Below are experts of layer 8 (counted from 0) of a mixture-of-experts language model. Rows are named gate (a neuron's input weights, with its number), up (a neuron's input weights, with its number) and show model dimensions 0-127. Each number is 500 + 40 x the weight over its row's rms, rounded and kept within 0 to 999. Numbers have three digits each.
Before each expert's rows: "gets" lists some tokens that make up at least twice as much of what it gets as of all text. This comes from a sample of Wikipedia text that the model never trained on. Tokens count by the router's weight.

# expert 1
gets: " |", "|", " 0", " on", " 1", " 2"
gate0:550508455515474512510469536547537481467518526503489457487406517476544478522508469421509464538496530492431477491546448486577495493571467505474532531514551549579496478494499559536468466423483524521473552503521507514472493513445512507503475478434548523469496448483536454456545537497485508520469479516514470568509501460535486491505498498501522461517553524501492516495532615466563487516521
up0:520472437497467431441489430489491503456509515524518485564493497520527475522505537514522477511517567475474441504561501513443427420483503547407511453384461513543488532432479472499582462549489495506460449492538520431457528521484502520555523457431540464577490552457533533532501481418537467463521534575523509444490423520383539514484522521501526519435527504498479386445519494483519484579540
gate1:492561506435493467577534477539484493504551547448517437508495516463485453490533437493534525426553505442439499542502432503495461499566503502519585511567525568533466443452454545450512525435513478479484504533527486439500441497526466557534429467483490467556526520478470449468499481448527539501506544490478555505455529481503498493463539449512470555510524453541407448489514508549533476565462
up1:445509534505500442522524454453515480510488493546506490557567504443450476515562442582456532514502476555505470460509566521492542587606561411498548489446578478465451454575443505547518521507536462481499494477528503461494523455448478464465490489563546548477562488484519496545398481504526414519441507471459510499420570533566549477478549509513578493475545511525472515499435474530586534508442
gate2:536520443551514533458537510475542491495528498408533449518446497489467583451496478534549445551528534508503533521527450501442539541547516499525499531495521532562535443477490535437502504491534446540516401511554490464555471493519567540462491509504470472545488530568439519483517483524457538507559535584485548503449494510529544506465454485488429504625474556475535451544461502529542544564514
up2:521538501452458547512526510471514475519506604428513510505439539490554523509500494482542443530516464422447534489480553514479536440550448535443498587467453502496502435500488506543489547571568505541500413559431472422467493473535500541492407532488584483523397494502494438457560503494461547522523487496492539445492525527473476518541464482563539553423472488525581427561491501456532446483468

# expert 7
gets: " he", " which", " it", " that", " He", " and"
gate0:478524471547484495534495521423450469531471527434504520426564467554467518523511429539497505486452542528530505490514532467580531487458558591538479483533510490429491495543562601514454499514477506433463435562503526496509462533415532507474494516484493499493513520561535583560451499422456456485475494434505492504439573434474585500491475511476511507569423463460499461514502441496534539506479
up0:558519545577519540526536502477551514543489478573418490551505523468500471527486510483437523486432516492457512484543537453508510492557423512470518459560497545496553610518500502511580498509448474488495484455538559467509546448497500479499499562555499397525588479591524545545553489426501462437504528427510529477489559546401591486498476469459471501469492465488487510565556549489411411496508
gate1:457458512531475474524499410597455447507552454431473507455582466607467518426522449409489491563532540501454520428526470513508476424470538498543519524535525515487534480476532451518491552528497476508402554474488408453561392487583529572547531532547521527543512435503473483498494526534436517502465611464484507497479478532483531466528467492515554486510494513472499496522474463473543510528453
up1:496533512519478506555481500484499558465413418460513417541614532445515574452545560592484435419514495524619543443511482530464462524554471532506462549496508469438423537583514485523510485464532499524530454472436520495540536480452464457560510543469465528553510475535418497442430441536542486487528479528538478553507530495516471443405520488469456503493446533511515542457516448465525497403561
gate2:439456536498473479383500470520447559507450526507505436504550515396559458467561496543494536488465549510480546495501491490493533408513539515507459526472415521517563473532491537428424514444458484502494546459494541493566586517446538491535507532525529505523509469494478547477476489480472570430572431500476400532510477470497507517496510517479511521473546535525458513529509561512513455563525
up2:425482487508525470479539483556487541554469543496450526508549519440484526495526457523497470478490516493549491550471462520491481525405495557478466451446472527397498502481455479457513533514480492489517539540522430494474506553508530494454481434555500517529443460477502508524533516524531559531478490503505456470538482558522396512426541475526499530523496482527377492539561526481494455556502

# expert 2
gets: " a", " the", " new", " an", " his", " high"
gate0:492508445511439478539502514519508570475558577444456511434527464502480511514591569494448519422494496513481472481547454514522374470465489506545516470442513484572504483503523404528453532491523456530445480469538470484533438491540476523446476569530518462470518517492481486527500454493458547507451539533488508540529546505501539580575590452424484509500468463546462496497487501474444477451458
up0:470497503507511544468468470524434417500432508545420486507492465501534479522518490498513442523442462509483517497427503446490482482467499483478555461506442565469522530460507498532513510516497484460567495473425439489501573549455457448495504492527533506495403444480497557495472460462512531524573527567534547492439515544495503519480517550503518484504489515516504524478547459476485530484525
gate1:479501554484393467547477541433448497427488496506532530498550494455433539551548451469423531451480544556483483487523462564526482511480512492445518460436469583532521435525524565537473451535541478476518442462526441558454499433472508496481550595472539499601494508513516555504530446564487503475508498467503507475430496443429529544447519547424489551510502521567541564485517550518506497487530
up1:456470490519428485519518484487438542447465471469495538464505590491503488554536528580499409458516459398518542544492487464531505483494463490522476516488610388513489497564548511484452491524430508446518498503543483516458462488482466432576523592477430530487505574559502475464501476530595500443501486470507489501547505487488541483404517521405492539529468473447487461435420462500498573489477
gate2:538531476520432491543514512555509422469546526500508512526492572554509523486524434548514528526534544498488457471532463519535480511487544495478531492592499480509507465479470546509510524525524538483544478458524442475521414535553504549545565530443504489620515443491520437507532531517549526432456535433477556552519473426516504519517491546484535477478548457530561502449486460510539524553501
up2:497511451516519504486558501509537488555515456488476453486469556524500509562556523471465454488518615446510535479476518497523498518478506457425531465522532471507526574499538503420490453571481490520496480480553504494463473493537481536522513524535559491416494542506569527561487511441526430537498525538460491567452549463493426418479534501575521548546498476477498542506452531560529450474566

# expert 6
gets: " was", " is", " were", " be", " are", " been"
gate0:505580477511470575460513502468461491516531501469450538506509533512520474451460562516522518395582477498445488408523394531447455570586399461477430437525504471489529436528502535517593541490507522483567515488494440483477438475503469589412531499526521456558438440526515546490469460459507440494466550504482455526440554528464557540407510509472490471442470466505460458497558494541537506580475
up0:452522503449500443489471508549464549533528459521462520495500553439441471511482511499565490534488494503466518505470569493504438455494550511518598419453541508466513505479553538519450593429550484516536473570425561506449526451451510497429447534541489510469489444469492460505620520519555510493573505481502523478503579431517458484532504490463502431549507493445455525531411591523482441592468
gate1:492448432574506515480454484438453578453483467470461549510541508512478512508475531533474476477468468585501500556516524474573465461489485529514483473447496517467522479488545506517536519507477481531458473525479485522457572535453513484540489548506473572539486496512461526467453493491559479504529414507475523483491513500524442457462574434448440622558478487488511530550494449437482560480434
up1:562545480546513410535539481439543470449544478521519479472469496482481461543520530540487397498476516524537473587521475578512529500484501565482549543535476506515568487454447463501461499471510526425552458516415497489534506502438512597543512473500456447520543532486508512483523539495527482482505549581438616442486537445539541508430535436471485524489520529570515483522524529519445455484478
gate2:471490465530477472503511500477478471444455498528440480512431529499460542564503452487525589535499598497569502555559531449421485483485475456528494547553461471553492495546521607477549439485386487449464519441563452514527478481561503466433512490550549473511471519517498464558497524565547517504472494501501474474476587540531467504449498504491529503522481477463475484477478532535531491471478
up2:496522522479433547514463535451507430509484506385476507488489502503471538508489453529492528536340528483421533502556529529440567466464475444524490544509446530496489425588490507474471532540499546525538545443536532538527527484556508453591528528487544497504447540539494501416508485534522469503619396510420511477478515590497522469502484492582498503510494488502475459537545539444544527479480

# expert 13
gets: " |", " /", "″N", "°", " (age", " (aged"
gate0:524486506494492565503534508528512512508569485519487451523526514496449450505444464539460511508529458550548553456541553443478448502518466478510520541525528575496479605523450523479474477491448481517553465486533548493460492446513458402536443502438512467412560510539524500490549502513539488485456464497476513500464521511524458515495509534498508521446456523492497441501451442480560457494485
up0:491483498473522499528425511515495381491579475505498506478515462449574513408511511453488508493513521480424483514511525500489437510495517539549506449516454488578528498517510523543501493470519535517520471493495459535469562556584470453549492520480480527450512516476464494473455420483492489502483537464463499514536490483512539496495534458495477484550509453381540452411506457564515517501477
gate1:496500477514418509499540413553453488522479517509490512527526509518503526527511466445516507510478495488448454506461494525451502462506500497513504529494464379496504539538452543505424478538465487506484480533498550483580449540456501433507550480545477505471508461504486479483508462499534438501407534491492586524516526493469515546486544485451580513488559526531488466447481531518454512451502
up1:634456483452489441481436481484503507493410439528473473507466499552533588511438496508503483447574590545508492539551526471533436556504523454439506524492528480583473466543498504423521508563461478445479483479453517509456470507510553457530531590459444539531467510552469507461506563542451537414430457484524435497465487500538494507454479462467539528502485519424481526582595517507465559508500
gate2:459463464506555517521487487517569544485551553481472502546481519438520458558533518454502569506562495417436444509475504485515477516545474515485529488544501511494614493455520563508517422564497533464542531553468459605434542569472450579492495505517495458524510542465448534470476563430549543502551521441473553489535500473545561488505489523519522500519488571474506444571506567481510438456459
up2:512510498559458490455500418557472432486454516450526420455506382602525514531512501540448502508477478520446462407499513462533472508486433454432519491509539539483488502492553445533486482525456539412465499519473485510545559485360528449493500520538485489504549481431534465447471493439449508559440448486420500503458467512511558471548485496560502511455465516429465548513492415498485479508566

# expert 20
gets: " at", " by", " the", " to", " with", " from"
gate0:480422502538517506481585569516437502446488553511439453535530548531469431445463524433585603513514481540502397446424460524450596474489490427495417541518518503508552468534494530482395485536496481541458528477470531435533386545504515450511528477494490509545473541494497505470522518472479487505511516537507489456470538542516448499524503475486572520514467504512583460516525473465504534495449
up0:500478547518523514543462480529484523510506505521421528423489471479471501477429494456505500533478498474484469456517485462473501516524530552481511480556598477439558514474502480489484521506457488548475495475466532458566479503497485492524495495493547497519517488433531531464582483506495487458456500506485452429511470486474543502517507570511537609570510472526483480479501505577460492539517
gate1:502608465468555448460428440520516541502462438574460502521461446550519508491486496572483535517498413529493451541540470485503520492463497533509548516502439474534531512447497537481497469478559534530462485592527502528478487496460483430511491476513454519571447550512514553405443456457514470509485530550528518475510466582508485566503508525580556532482513489493463495473530447517519514498460
up1:515504528456517464465459432499520512533534490522433536537502524527492504487534465496423510494538445547541460446526567468593518493416476557431589440485466499535469480466562514521452550442447505545480420546479492577530485493552451548482506499481453496557544530515526454457472533529483394475498589451463495518517520568488491503477452471504487512587425518529474593532509567482517470471541
gate2:475564603486554459442508526510472527476483479486533487529442497552529477528445473529534570481460500480517475492468489518462387513567459508581407540497530558484464450438476467464502582507443537453533478536455495502499512484513455484484483523522435544558507457498502543489559534505477546543477503542456461536467508564493505485422455488514444531564466528527430532494519498525453391483626
up2:492471527516505461425556514515451505478538529486512485509516520441484519512509441525375468446513474466458584520483519429537543484487483478474416518506564490450538471496521503481461461519539579453469469554522483548462545419559509550524445490514459546507556479469477443551548468536462508522433536537493484517441534535492566479488525506502515505458525556454470538483464497482491543513489

# expert 21
gets: "\n", "==", "Personal", " ==", "==See", "\n\n"
gate0:578546541518507512429516422495467467428512499441494524464555466452494506531539503505558529442516517443467518493491509451534471484435495428498491485455487459465466537522522496521549483567492481573519620452397578472618482490423524572565529483551522541421506582527522507508512512553498463496464421500497433409479582437489573515504520534466485423512473455459497500515488491400503535526464
up0:561489454526476480509425492524400472536592513543468483509557560515472484457535422485498538494534522489493529493505506485452456564501468425531557550574504436514466513501513488574497427491518499464478431416370506559424523492435455532490461497444558449503422488552539479485502542399468541532506537432512491546484572531463502516541512532502523425473487452417501522479490547470525476472523
gate1:535513522470506545439407475500476602497488465513520548591511571482553531465554454479523499495523495455495466490543513601469584510511427530507480552507481497520540504523465522545537465511527502521497472485494475520504559599498581445497545495529509516446553458516500434532481603467487486505482533590487522485568488499552474519486562542485532490485506507494519473508553482487459460430487
up1:469503504435563535442516486535427555492487492469501496417452526481540497468525482480518417522519491528494522541494528497513528469468547468489443515546585476551501559510486531480512508519490464500508458433529462545540457551415520417500497470503531529518521517486476521472540529533509544451539497514443526525507484465489431522482555505524491512559539508561540494471496424497451430561499
gate2:516526479486551521484508483461466503480480512504514472488471461567551471581436455452514470523506464487483455497439449477445491532489458502499554556469492470537414556506506536503513578513540472468486513436507485473545476489557543446513533505517510455470493500487515514470478400552511447533505529446502485487482559559463506522491497466516482512517531428469505469504507470462450468548507
up2:479532402466544491494514456488532433476456567458517464576492494507577508560532426502528484481494589465543461504502500514502468530465477496486543484516499494449543520475526452457532471550468504471493465429510454512466385499500486546501456511467521553457435467514528533509493464564513515444420496517504457467518537547476564491488531519444539497498559512559497478470490517540534482541485

# expert 4
gets: " |", "\"", ")", "\n", "\".", "."
gate0:522561508505458463479505491563474519526489477482470530560511465464393574479542505518530544536455427442551448413466513452505468569548522525490499494451506517554554480456510439552532445469493514457492502478478488521479444489573520442469484511523495599466460411466444500460527577486494497529489472555566520471465552495548468504480458526535534469558525513478482426496565493530468502542506
up0:460491522570514476373512463540505498467470526456498560519507545523515539478524521514500449496513539547471572578497527463519510505496518538542494485505511447503454496501521476509493400544553506497407571567498538504542555447507535532484491491470563559487554548471467493539448480549508518558487523435550492544488499488500514450508454459546588515542498456491529505542532525432567491581512
gate1:410489538471516494526528527530457505401489559513439515530519482472488425507536528496476516472540453496473543521482515444555631469505491506500511449425508492555511487485502535514475547534516525462503484488483503589466474454497504481557505486477491555458534453478526510511507484454493464535500512516519464565495499461479454478544434526560502518516472550481384501479552570516495484465505
up1:492458466527572455481458565600503515439490502472533462527558490555504463479593524455392447487521436465498544526489502511465413511545438504448571510477479502462542499467490490433524491565540589579501505550484450506494567524399549510507559432572467558458491490498500460610413489526517479463575539518520502528418569584436503503468473536433481470536479464496473478424537457477531464536554
gate2:456482488488562479584466476570540532434504503497500482545490477501473508462572426486556452467475518500485431507524409499548472567498542453632443454486533469466526515529574449437603451564500521519507495513611489545558415437546475477446533437480541482537531457489512507530509489445494551523464550554435546501511545505482534468502476427474438502497471528491416506415491490548438470485518
up2:492436545533569491442640544483448523472477517462489481469571461509509483471458449551545455511463460493549602560529625509486496481505509467438569451583527471527500545497453435446447551468467498484458532450443558484512440496467486534491504523451440484509490434457488509530550545498461553478522418557523522473477485465499425503499486495526502539484484488534435499537486589478482579510511

# expert 3
gets: " of", " for", " the", " in", " all", " to"
gate0:536511489398456541511544523470508519423517524505456498529521569497493499534481513488489454446485455547618439478509486477548563445522551426536510474610526511480482518497508433480518519529500475494520557498518519522467446496517486491521492497492454424565481463493525555470511470541521489557513490525528479457515428478479560414510493475561540534479515476458427576491481440488425487500512
up0:502436541435462507433468443491475498500533475479501394525572462459552453477429528522528439445504494536497540523558461504471549497475554510490489549442498495496511467444473511523497496571507579544475542570558499502466465476535526538431420529491504533481462474460527501546408412521596510478501520504554455498472526475497492478465519449455502499533501498554468479486478484510490451435521
gate1:550575472535426589487568446521452532469522582591551471462529479532472510531556534382525506489496572502465544540592507496489500507492545456465529512473495450504474506501495454449505494493474528477509430496544483497504382536532491574458527498499465543504585468459488480500500470470475555472478494507441520525488531478491515569491517502508546487575491490437508489436495563473552566515497
up1:462514465538526525439568451499497549500486534532498521511501538493575445530494469491500481511536481584544546433553498528434490559536555515454527515515477540518558566537447460461487472564538434552534626464511520525545433456571546513429573549519437591487425432487483501383460556428550467542506458526485512488534552530462541473492482548522505517526451497529489449454486507574564500518551
gate2:509447518553539488525530560546513528456589484487520463548494489490524521504560413460540566434520470513450510503489575460538480516572499452430498542456477461482549484509458508520474454494468481446456442519479436540550568560573443517503522494521464502436486523545476463502508507507491481593494636493504422507531463505415505465504438481504484501528530440490408544511529514481492456462504
up2:509585452540461520530491484471467604523521511500538560463512511520442485490523488436489494495476510545485511438604496534503448453498462495522522509491522470514449496508412504539474509529515501608513492517616533551505450557476537473525516500459519523517534464489497607512509464514469520515454525512613527490491499495466474570467520518493474512482505505512494574470571520525463488410541

# expert 18
gets: "-", " •", " Total", "|", " Team", " First"
gate0:591512515491479475484492591472479522496482565543503474466508484489493492541507495533482502526472494491523489438510441461484455573439577426565429458451448522514438471554579475417466474518476564456477491484519505554581466568533487483446534434478461472518521496498467575439472521509526473530512494587521520528582524472464481477461527512509524530532448493446530516553526556489440506518506
up0:470497474460537519484497524499570402511425522511494554517435500426501485488500510556438554477530467552485479512509508450484516461457483496500548559549472417494481474398510574468595507535460512409517458505555486475467473513489522493507548515497456466509471471524505452515573546536563524489472566520476491559503447544574523516380513529533478503556468521498472494590500515493589462503518
gate1:496518516522499467628495436518442516448502518525458527522459560472448504491488527505490564534532522542466485481527468479498452529478443557531434485479491533528503408442515455416465421478594493494549457530549443589496476503558537508516413486475476559527424549484515453485504491506503491454490487584453522520511528537482451524414486485437513435495414535487532517511444521495521477456464
up1:514507415469528446490448437504493570476491506520520428430495526478506531477475564504490440490470541491501497426488460565503524512530467502480537622461564570567506485497524475472443492595496587497546438520508451460524466412472542528532515536463464495558594523479532464518460492484515462544502580534509491494513589568596548519491516491470451494536594488539462396468501511487544518487574
gate2:482499557588532498589458477533477492498478512514468437479496465483482458487579541518529504500495502466465508456507447460510479549553501464526504551525504482540554566428481524558529473478515443470394549579542640474417525494483537494493559523460458527547479536502522540457434518448528473518465565510501509498463518506465515529516559480537562532446500492471541411529443488499462479544562
up2:516556492390493467467429509465497493447490455539578487538504511521506474499453581522490514515489526472443529473460539539512528521501569536553465464506433411507452471455464541533491514562446521424501505486433557553483529486493454525472516516480455465470488450515474535433486527540489550497530524491527417459454524494424548501513516453526400492568540551526535460530398516541466444426481

# expert 22
gets: ",", "s,", ".", ";", "e,", "s."
gate0:492530486517430515501512569457519527479514488510554377478498415461528579484550525485475550525511497413520485532572477550546536488493523571549478470491446494492490507497515433488462497481505475467513464490513564557556516442399501543519481493484534503571531446509461495521514507530440524557516499460465486435579519460453434509542535455488460497438543539489475482479529494454452486496563
up0:495510508511481468533490479515456466481469480531538596477515533527491527480495485452471446530491498496466463424494561529502536502476547610422528485492475520594483422533482457482499477511533497534525489485517484519592521484537515500535552542507535456442506495489530509591486528473563508556434544465543486410521481525521434536514498501499495493564562531485540466472490546503515475400561
gate1:499545541487578469546425455470442497487499540488505486426545534501483506494588462485560540447462480453483415461484411510495461554535439469417544497461492520491494516445462487493462511519553519558516470501521474489434520506431496477550505526466502513551465475533470486473580515513519481510490523402490483537492530522445538501454495412552467472520519491507467497481501454519585381487472
up1:468463513483573505458546482526471587540473431495520541493544557493496505454484419522507548480467579452538522475494505520494555535511499427485527490446486394494454451497584574510519563420560480517482504538457519466489485491493522554479505506561503553509469468547530563530468475413517572495588426458500435492508494526503504532530569477542516515497483539442524543529509536550498478517570
gate2:454475516510469514461474532530548468462521409456534465549510511493455503499505470489484436455481561454553482512440501465506484509611501469508473567483438424595477453479446562536506464505536487501489459485551468474485449428521524520508510465552515603472535460484478481421493432468502434527494507527490454523463453558604506595566478525453508536517522486531493503471525509458501474454578
up2:501491503470512475518523451521536504543529519469432480495540501590438506462508443462491416460476471455541556549546466522594521547429477501528485472438425613498508518494504468475615514456528533580499468525517581520468559510489481544545510434520515504480427453457490479492525468551518437566536518484552528456515466528561507517549503516469474543569433477554458507529410464485473582554414

# expert 5
gets: "-", " \"", " (", "/", "|", " '"
gate17:459487485512556499556578408483536451526486486541481525588493492438546484544498495461514483543537475490539539488540483522460452466524521516532500483495513472554545485480445517520528536564541483488445523525471530378494414393562539528434536440504519493493482518492496486466471479494485523480426551434543548472443523523465505520509455533455477481509545420507501575545550526453465463578474
up17:474476400451406548484455485563488477554493563501416526498403565468454490539484467518499494502505487549511507560530510541504474512467465554442427564482546521564556516493489486443441487491483518506448498514538541469518502528529544537556478544491470493533417515529485543495536520547521420514569477505477462518453460539495477505483513471480501538550519515483556428505421480481475520528463
gate18:520453489519493428503494430462520461488471535577441512487444420517497462482439495498478531467464498504442481455526532522505496498461522463412464448584507474459503495447536596547565520487554460508542482492556482507496485487448504444454467426508514515495470485562546513528507585562475419477481547522423472461465495472505483527433475470576347471523482496495511487484515519538460519539538
up18:485478496380507492442485517467438516512493547485565504536520497502536489524405500441443499442526511471507562477464470415501381524524518514482457547568492523547501519541497536526492524521451509478541486497513506552547549435528485508481521515522536538497493464458562499529489484430444552496535500469456462541482519526420512486494455490592514545452506460557486514536496514457485497496522
gate19:480501507434507523516570527513522570485474514542469542465474572477452506488503517419449580501588454528575569455419513524460499445489472556456499491458507476514551484494500514546495516568508552490513592507510553477493486458396542500513496505558514426462437427480465493449506541509495460488518466548585557433431408461527536471488479489504464510487493471485534459553505552525477426483459
up19:522492603591531501451491508511443512437501495492519493522457560405568430468483533466442564507500460452532529520510473456511511461482554562483486411566522497511602481399565487495527515459518542462507487498539524484508459519452498481546443492573559490503501506476447497518446466513441512546439482478434542523492489560486404492479496496529461550605441470465503544519559516487516508495483

# expert 12
gets: " B", " R", " D", " K", " L", " C"
gate0:442472483456559463491532429528529538507535520491524439448449513453536565512498525471486559490432440520474498459515450526437408481492497563523599420551438517469484507505503532545529492540538446557457510501498531514524504517516469475457479532476474532494456517567468482514590525408508482495390570575581511518561511420420461440529500543511480484487509507519478458465423594457490462480455
up0:509549554529469580491499449460501519504471529448441506480522452454588457498541537538577591546422505388508478479448411508482488430479375534472481483581531556565483490456519582522421474471583596515537499520487443461518515543536554466615481443543491490571572560468505500449503487506438519495506513457509439516486462490488491518582512571492516477487477535518526479450467517540488554594499
gate1:447487501533554491587488470544473483505544522465498526495421454545499502451500511493468517441546549486532473594531519445532519503497458432570504488505529471442533428475547552511495510483474441512441455556463542458426536426532593583494499417457547524517497488441464470507549408423517517495551549502485486532476524529455517503507526483532485478512513451542494485447445534496532491489421
up1:524532507465574471470470519503501533563518587478419489497527447506461484468476461505478556490464418504482503431507472455582496579485499455517456438554529510419461541493443513489537532426499517506555502466491427593486553623431523478476453499519512466571534431483537498535480529503508535434499506529506505441467509560542529504567531574405571441477545537525550529476471532497483490488509
gate2:534512488533532523437501496484560484467588508465404576519476508552454571466460491481487481516522513496488487469463417526441482538552497526477535563490439498489526462469516442479477566569529425453523539464447517433524582478553544540463527533451495429493569560517482456570493561487461420505541494566531473546404546581520521474538461521515531480468519497514539476579432530469536538506454
up2:476449585471539572453467482628480504497455543479497375460500542506540524471499500442445537459516495441383456489544532498485531487482531528486475518527446480517511522552457497484481497426548544438510536469452502570453535503484471429500524533552473524502482500505526549493531514549578495444496533422397525546511501551474434444564426505483472477588517526558433503531498456518536462415475

# expert 16
gets: " a", " and", " American", " football", " player", " footballer"
gate0:485464518497488507519454443484485520519451502532500499495551488482529493470436486574537544531505542462527476478522517511491508511475470562456500555439479482542466528553446526510465503451520572477513549496519494510579517447509534473471513595509496554532500502549480517504527438464585469449494431472484524414515519529522455523594479527447511462604511535429500467465461502480475501444530
up0:542530515612513543490494432471457494470427531537512466472531511446474466474450461484531486535449481528510488526566488452414565471535516557534513532426508519466451497474420477446516537521505531497505422538506446481549575472567524540549474547444502502499516488475516485428478514470525435495452535531557516484512523495474509460518519545498471507571462443471454470510496501531468569545528
gate1:424545458532453526456484523487516511492534475505481520471468493566549492470471482509505568548485527543574495435542515559535526449501520545490463519439442522528519428510462559505490567454522502492484489557526461522491522492504499529440526560510517490496551521531589448503436507480555457455520453540452547407420460558539535535534464482531577535566496584479497527511506516554527510505460
up1:544437477479512452527463503481406472445488521531515536490485473531499429545499543471483473547518460468536542512531544552553500520444448507531477518453459539493502357531520492484487510609487611500516477427461482463522479517506482486524470503535508472474555471522597516465560535445467498507464463433529523493539551541508539557515509580587544496452462456554521500464491486544499494498607
gate2:527440441479506430489479502498520437480518486470510444491503415505554548549505491449462495512499484452495495516488555544462515488505444453484421563508472503534545476514434448539520498476496532472533563561520549553447504485494505544524484507485463507477535494474478564438513580505486534560448539493468466445491491466436475404502451555508503485498547462576491459460490543492514555562511
up2:512507479522497475428506479503511541499492446529520455505502507420582433478527516540484410478540474512460543480439536486460562520498498523535544460479417482495448494512463512476503488471517447477458472552473425507526557497434441460517596525447551486503444525540454484539485523496517565503517473516428560444612489490466482451527589569531547439516516501495483474531528481481549451531543